Below are experts of layer 3 (counted from 0) of a mixture-of-experts language model. Rows are named router (the router's row for the expert), down (a neuron's output weights, with its number) and show model dimensions 384-511. Each number is 128 + 32 x the weight over its row's rms, rounded and kept within 0 to 255. Numbers have three digits each.
Before each expert's rows: a language model's description of what the expert responds to. This comes from a sample of Wikipedia text that the model never trained on.

# expert 35
What it handles: Joining words and, or, but, &, than and commas in lists and clauses; also the piece st in Contrast-ing, Basing-stoke.
router:122146180095140130146184093108187178177079078117072133100149122140043119139161134197112094151151084094103055127103129167127128093104172139123095085182115111100171152147130126102105199117120050123188057180080062133161068109133166110113142083117124109134101101119163130146143090121116134193118074098110159145098067129065127139143126160169125154185082106135159099111112095158078103182146
down0:157143188088124135094079114114130109102054114062126148196158130165049124087116135119069129144095118074096112148075151123146118168079145134153103130142194139140101108210107086104124103137161071112147178080110129076124164148149138131109143144184124112152129145149131135143144181071156192167100198155071082142139116155098131122152168085121115140125092124105099181092163155126178134096153
down1:142120083138153167151167114126145136129175100184110084080152090108087144105148137115116087159166112126175121135141149085150165139104170148093106140089146126124139119136148129106123126094112116106153122177110086119135111147068144115156129162106153147166141180106161135109174088094163165150143177112153159101169164148104113160107098139173073161174166113171076088142080139122115112145118
down2:160163154114183141125153124187161130143202100081113138103176133145078153085143123201129120136128153131117102141145175138098194104116148062162106145143124157158125150146150159126119139098180067085075121053077140144164128064120152052152150075127098194100118128121131119082113163101110108137104100103163094135129082142082091139109095127125140078175161116096201131123130156172154162107193
down3:090151130102161134105143154108127096080108155143077119085174164149161118170194148178158129168197137085126129124104084143134089069089151161119128116103165144149127160120115072162125153135104108103140142128175152154189139102130183097090157129079110164131151138151101220057131179119100152211194138085095175155159071078176112138107156095079095143122146149116140154099183038157076065109076
down4:154120129078131205159149137098044126128122102158103114154087117129122158110090132140144078145166198176223146182097082110141140098141107085127106147185106105103147062070161117154181135152204106096104139131156137133143153094152158176148109096121087129158100093129088152194161048103142148159124094157147137129121162219122128111141105139112146039171178174088133104135147093154122121145129
down5:082143146151085143169128184153133087164095174116166123110050090144155112156132105135079137147095135133067127081107183144127130124123141173145115174147124135117095165104191076124145096133085092128102147142126098156116157070135181118184151073140166149188055082151095156123089135121110087140149145121169104102099020181161084071114108091098201145129198151089120179099082138174149118112162
down6:118126084220136137142155098144115123093088120120129179161182139131139157088129117127097161142147146134124168090136108140086116168141118090095139151090204097160154083100077071133182109157147121148145187017117180130160168172191078171071217163150110134119095126112133151100152120072146105149130072155168131069156166089159174109163163105101153079112143134108092101105158106095140143128135
down7:102143164150111158081137141147084100166095173148172128144154072125106128161136075098106107085125111132109129140142086112174156162163095043110109173156128103132128127144165076139123128097119130101122137058099131114125074199183107153110144113156166096079160089086169212140122151138160177075165109085115105069163103113117117108099175097127083163148217133119141083177122165148100122162134
down8:147186143077158004108100142161120117118170218103160090108143139127164147110150158137092177078205142153110097115085133137107123121111079113105098124122108137172147194116093084128095097157129139108183108132129118140150119144185142135185129189028083112134117119094170122114118075164128129059167113081150147119106100136104201044176161108150132154068112120135096062154170111098160148098128
down9:230199131111154115152129186112140204105043074172135077133134140176077129139122110161117092122174160110155191123147156151161119149117098152127210099122184124108107080114095112085172105089104123098096111154092145103112181104142098106106201168131161121180118115101120108098130177159093160107161112170141129104173111191152112112127112125169182120111142126156092132105086061136080190113093
down10:156137125158168136176165066143115067161144140153128150125136151142145103079150171116153118132090080087163144140143098135153132072151175140120115143132195152128136103160133165126156102112138162083121180165159133082098163081145117140167157160133163166170130082119153120127140107139112076150162117097104118135103097066151132125116057154080126110122118141119134164095158154189101087093116
down11:124178174085123137078076125140146122126075121110126189049194149114099055119109092077151137074123127147106138136124118120099183105136134074150157121064085108111127131074133108163141082152102136143081123186171143209067128131112116145115133109102152195149117133099110165139148118155169187129140150084173142155133119112121130097100167102147125111106149119108211088164131151094128130121128
down12:165140198130137182124135106036154118146101095137059115089101123182092099158165087084157092126175108122177170099142135137180141130102184131119120199111088138107188124113103133084130144079121079145077080178184063186094153202163143099111170144129120115089107127128104068203135211140115060149113138096166110109087148113122133113153095155114123091070099136170098159146112143142129105097137
down13:151143072147145131092119149215147129131105150124187139145115146091124185091110088081153162139084116164093162075196106097124089119065105160133112091127124122145147137137181147148096109125096133055155137127107113104179189165125151141101140059145152158098163107165136144110105097178091033104153151146117106141145102146109078097133128137168142113150074114063082069103135103190109153168138
down14:088163120140165120121113127134093150112131040109158138149141098095081142125121198172193170177077174109179120177113075140120173113084128158134099093142113105140127139116157137120180136094139130104131155158076133106161068162081143134111123157184165176158157073112141186090193158126110100149138148107090102057137126095121101099150140099118146104121135119134155159118136098072112164198119
down15:139167102119069184081051078168086137150167154197113120196191143111185121140087119071158107091183198127140107172126123075118116103134117122111134107133135090137108128058131077107109109143084144187101138101101172123130097141131093182100080112066128170089160183101153172163131132123135101126159132110135134106163138170162135077146134102116138037125095123144138140203184120187184132142134
down16:134133104142159086119095118120135131113114143176112115157165113129140163118167088136085132111124138075151106171099060087144073114140106110144098127089139145117129150131054140099093168114114141181120175193131145093127165124142117138105097165126133123087096107130099114134107099133059109176147107162093154132148132130128101130105155124109172120117143092093111146068107070096128101090144
down17:090135100153159116155111090131185089130148115157127162134147131124113051091154118118096137092137128139173147158156117136097105168100160163098132093091142155132108140164129127197190118111112084113139166127081168166170117121089136133156231137098122179113086122107083114158066166084179136140141144136117108108154116091130123201113142137149059184086129171149167183133185140152154193087139
down18:124112166121178125113104118135132093108173132143124110123082167045128104106167091167122085129125117144093054137178152160113127110169108139173125111110114198147099138167125044157103117169169051079100126189158106105203116138126149077099137143091132107124135121101168106136092140111156098175098082160104137104145105117159137136117114132072110153193097149223097125119108116139138157183117
down19:148119123053093131118070107087132146135073057163107112165182123109140118128150129140130084118182152107131110161149150111143132101163108072103175182146186107155152168131114109150162160166120136126141143077082140096145181124116076131135099129067122177102117120124109051136096159158116095084134113171120087120062119144152141138123180141105132111126126124208156115180135156107115123138185
down20:147106145098102082119151193175165157150157101167129089109187089158138156144160167128137128146152095170114078130161143119141114132053136070093148171125119103144102167156176166091137151138182091134109099090154055158161150173102081163118103102159096112045125146096111045179081129133122152161089164120075183148160134144145138134163083130134105129128150147144119128120174106121122144099161
down21:175187170161138157131083155149147085142093128161111149133136164132105176109140126103140103142114100082138130155130116091164099137164096135120090121145134117111101088118138079116138077145187100145070149137162058097140126170101144093116135167118109153100104135097158099113099124117189146153125147075172094182155046121110133152093068162155108105121123190157136140178164078107118119114137
down22:137101069105117147106154125117111189143124123084156147122138140131135142111143093146133143060058160114157102111081077098136164142121169125096149133118128149143115191177105111154161135146139093162103104138182145067169156098163103180146153120098084132072129141099081118150134179139127121130106118155154193076130118131144105145099149149150153107136091175116129051135140127129093197108082
down23:146105170055166090151124153145122091126083060143101148157057129112079196145125097187115098128171117076121128100084158107155088077110138107145145188156165113098111121172167167167158146127120104121129133164088166122120072090088088181160069081126135086115230155065162209135158112178166166133097094126117157102113140088093137100148191130134146134215164124106150184118145139140111091153137
down24:145147092106119117101176135161106145124163166138126117127109086072177143098114115172124153140156093102124111103142138103112113164118189143103134145145139119166066148188141107086149037095098069097082139108115097108148108142095118073099124132167077135124142141056143107106178175133153154105116118104060103155160148165175108085076127163103168119163163102158147134099166130104134121123120
down25:153165123116063118140072160103115144104157112152111146123091116115143108092122088173132113131170163150191099137115139132137093144156196171149071128155173147110186073126109143112128122082166097117134209128164054157174105145118119124115120128170163146120123160154116091121196084180139095141132111116147148182080127124168118077170115166125122141130138155071148107122137190126106136131173
down26:116140122126141123110123146133122074154059082153111130130112094145129147162106122079068129159116137158148141172077079131179124115194186165178114106112169096121129150126116173114101083143142132190107127094079082062191117100121115082136119155142146097155149159128138139117138158176134085154164145167142128173130094100154150179202073122079111097114046127148159130108127078120116176091102
down27:142181054145107122095101113123136116131127113119117151110151121148127109124083132135155070144163125111125144061115081103089147115117112129122130122141146227175147179096135137111104123128179130107108153108111148173071126142145173182126198170152149145125089107113099125106134114136067107120182151155115153146168161097161146098119145118091105137136144088139187103121168108108133115138131
down28:113129138146097067139160148167080192145113132135146143087154153133129055091139180170141109128154104153134092116087150180181079168125194143105094102099153092147082053217162124137151143140157074105138205097099072152149149081119129100155155144166098113120092074122152110157216121151077063119164152103077105152137138167185101105097162120133136075131144157109205186126191103147105137149110
down29:085162139094125126161128129119143136156164110163078097102152121142119129164113097125177141127182110177165144135135120117096104114160085165148178076161109126095181189145100116117091183100183069161138109120165081098099136127062132175094136157115155163107132108177130117095142098109116205162144116119126168144128177084109124112150135128149094117094128126096085117167096166201137083114052
down30:131163129110118125090113152145154159078071120144139079161106115097150132143166102118079103106144171175052149147143192169136125119178127192099126209130073127105139166114147142097081111160139168111086149105147117131167178103079148117090111107140085151063103122142160138151156112141101203115179128148121118077122099084120164142123184129111110130167147115124145197081108128115104149144138
down31:122153076100140154144215141174156164040151124122154218145130137103111119119122158112103055141158156097131163191146118130160108071120179090127119070172166145070084136151118131152132150142129154112139189180100114103183130117059126129123055130073137132135085163094066171140167131164076095187107091145088114165117119202145173131086102109113130119127164111145125125177146080135177154131120
down32:136164063167113134151131164104079126099154140222135096143113115148166139130090130127126147118151160093107135126111112160134112063191154122139165127109156126064208148194104103156136165127128093114129098185110126085108091127121120091149111131109195137162148114147122120113095089070188063115183175101131125063103164134137116000116164097135132132162138136146146123134102120191117132132151
down33:162149137118091106118176124125128168101129147139125212174121141147105118149121039131160133071148077084103113079140127131104125105144081129095150122103080095132127069111148119054118148149163131104107141145139096148104119166143094086055125126108204139115118129207127094162120104155152136113107091079085149160160141137088180083058158125184135115153117153103098072143157102135070102103114
down34:149090132146158111123129128080054134171127076138126107131116116120099122157049160157109183137142110156139083154142099123153146106116175095136104122178111119160145176074137093118119125152149123080140146123111108113143117038123173131094140108124162139068124080123151091163148142109160090131125151132124173130170206146063118086132115131129143120132078140134130064114188077084160081105107
down35:108176157129132113143084178090169105146144069165113094132115089106166138123131126139116142166060118119129088149128156105140113122153135182116106138136169097160128113170161105106088136132160173156089141124140148165136172167140098190157125124051117112131137105154168146181122112054052145102146054108130139137125082105122102123097068107114144095153182135135108176151171154118093135109094
down36:119090142154129143156153115172132180092065106136186130108135116112111106178111136123182145153133133119113112133140120124116063184113069150087162146134141123065159133126119186134177123124154151107136071094119114174070154100149107142117126096123182128123161118154127115155069167087113158168071125127155153161129152218175099057145125041102154118126137194091115114169123112160105140142070
down37:100152169106143188134160106091116156103127110171094083042151159135081174067122142226137178103157152145104113103135175151137166121073116160125146089162119133148125124125086138167141127140097102146099121089210108131091101207120103081136131126119125169161118087122121174181081090193096150157135106137107090179106101192142097157169177212123104108115120144165148135124154123144107098126107
down38:098123079171081182138120134095119109126145114083099086192115108113135121175139123110159119125080085104129113129099096140123145146110153139079101179147131103148147149177172096146172141117118102126057090171142075134084100125129104124154097112121123116105091072084162142110058159164141119138154141100160089133145116150080112040153137118120093149111058184128141141100185160086093164139134
down39:122147144092179092135139118124182115140092082076156106157165159105127131158144104133137107075184145144139105116110101077113127155102116132133153117101157143154181183086112122151100163143162180096173153181117130153144122161144164074137112165191129105139124119141121146140131093147139158073125083085134116102069134156118176176114130176105116096078148125078173129187122142084106090099092
down40:146202124147122087164036150146088161192168177143149087111147083119145149026124164102118144084055145158213128106118123129094128117172146093145116146101067175139137142141127139136110154125105155129179136185100101078113081141185148086169101148202079130091116137127052184148123163100122094089090170091066126093152100149106187248115163136125115176131176085129122174149134133207108161105141
down41:100130133098122127145129107089119046083129157132173150125187157096117151160052159176052178138086151093119073110148150175172125081133163128128086152083201097107110102128149122112145129148167136186123188055080146117135139131100116144090175196141073144135160112151151129128143106114093155158122133136144155126143113102141118094124102149141107148077137198167095175114134149187169168158130
down42:141141190094126146161135146159140122133155142134124151136206136150166134207092164126110132154195151150088132113109145113069177133099097115131142072155116167111093153158093138095128096098114145107149125114132082183151125098111136118109166138123124140150085076197155198127122131148083134180120071139137197123123098156113107139123121061114087087117173125128164153085154082098141149115103
down43:176153080125083110136146104125194109122095081117074076120072122126112048119138117135077109096095178174090120167155148107148128111076151095088080164086139123099131181153131107060113066172175134161114119104187135150128133060084147184121131083119116048144086097146159130130138147141093141186148179128166186105124125137098149153099106131164205078167151166140117147100074155169097176136157
down44:118147128118099132114086164103138157100155087184156127096141108176170108100144098133156199144117067060127151128206176116109177208163101103128133137079181127153135145157123105132158106099136144137147147115116135175127133151108095145166057119079188095162154135158088117106136145109117124171137132152086073145082129177142126064172173075108140130144163127197095082117131103158128164116136
down45:097118115169134181126116132110128109130116136095112125130136078149130145095137145114113119188194119133141181069219109145103134085166128068133176100150118157165092248163168143126112126074079134135122070122169110052204098176144141099112192072123128134077127107061171123064110114140118151166163148139147114076125117146136110155042131073119094114121155086175139132156133158107136164142148
down46:145120089138131092191133104094134144129129122116116091141096151147119150145194137185095123104114092162079118102085131181185098137147141121090118134091137180110085153168142087105145045047121178109099172135142147158098093160109150086203065067136114132140122175144126109162157140162090137154138161136101117120118101116087112138186182118140165124117140081132173113042123130103157149052106
down47:126090091061122154187116165131131079106095126169169168128152116094147104173095132141172108032169117097162099122140113173107103136149193117114112109131124101161143093112157201138159115112145109117148211121100126114153115120131147123126126114133150075094159103097111137090132174105111103117119152118071134152169117139102111050095090046094116146110100066076124092153067134103142121091130
down48:068132149132150066070114152090125116065055145114127108135099176137159144140226149089138154125108101171079127137093112114102119097167166143136051093076118040117183188073149140106090116159157164150125132038109185159111097153179101117110156143139169112122129185151157079115051154174155088139114160133146160119124116166118100112072156147174150143185094032119147166113113102186186129093110
down49:136143128155087102175138066166140191164100138119211151107155203145131071125145147149097151110141080106100118143097171161112099143143063084108173165183085136096105108160166094162128135198112159093141140107173175124123084101158100151099124162150116158143178157105116099144184176148149155105054113098169120083094064157147158035137141078095110105105160160170099117152181097164087093085114
down50:095117044141101143078108150161045067110145130078116182182125133192186149149141148159078096055149149145130125134153116122154152072175146183156119072132136126128119136157107153134142055193108129122142173142110104149175129091140165163138100111111123137160190160078130111104136133187131157079106129104113110166169138104138224223106146168135139134136129065192185149132113137148135125143149
down51:136141160136183205171130125175171098096150110162111165146093122122120145142118102135184184117156135119134161154168140152082171134098165128117080123069107056148162140192125132157111042060120214111144150135157132103079085065101123129160155082148159122118162154133120083148115094121079101177113164137123117132152165138076102167195084178119102122089093176089172170144181060127105107122146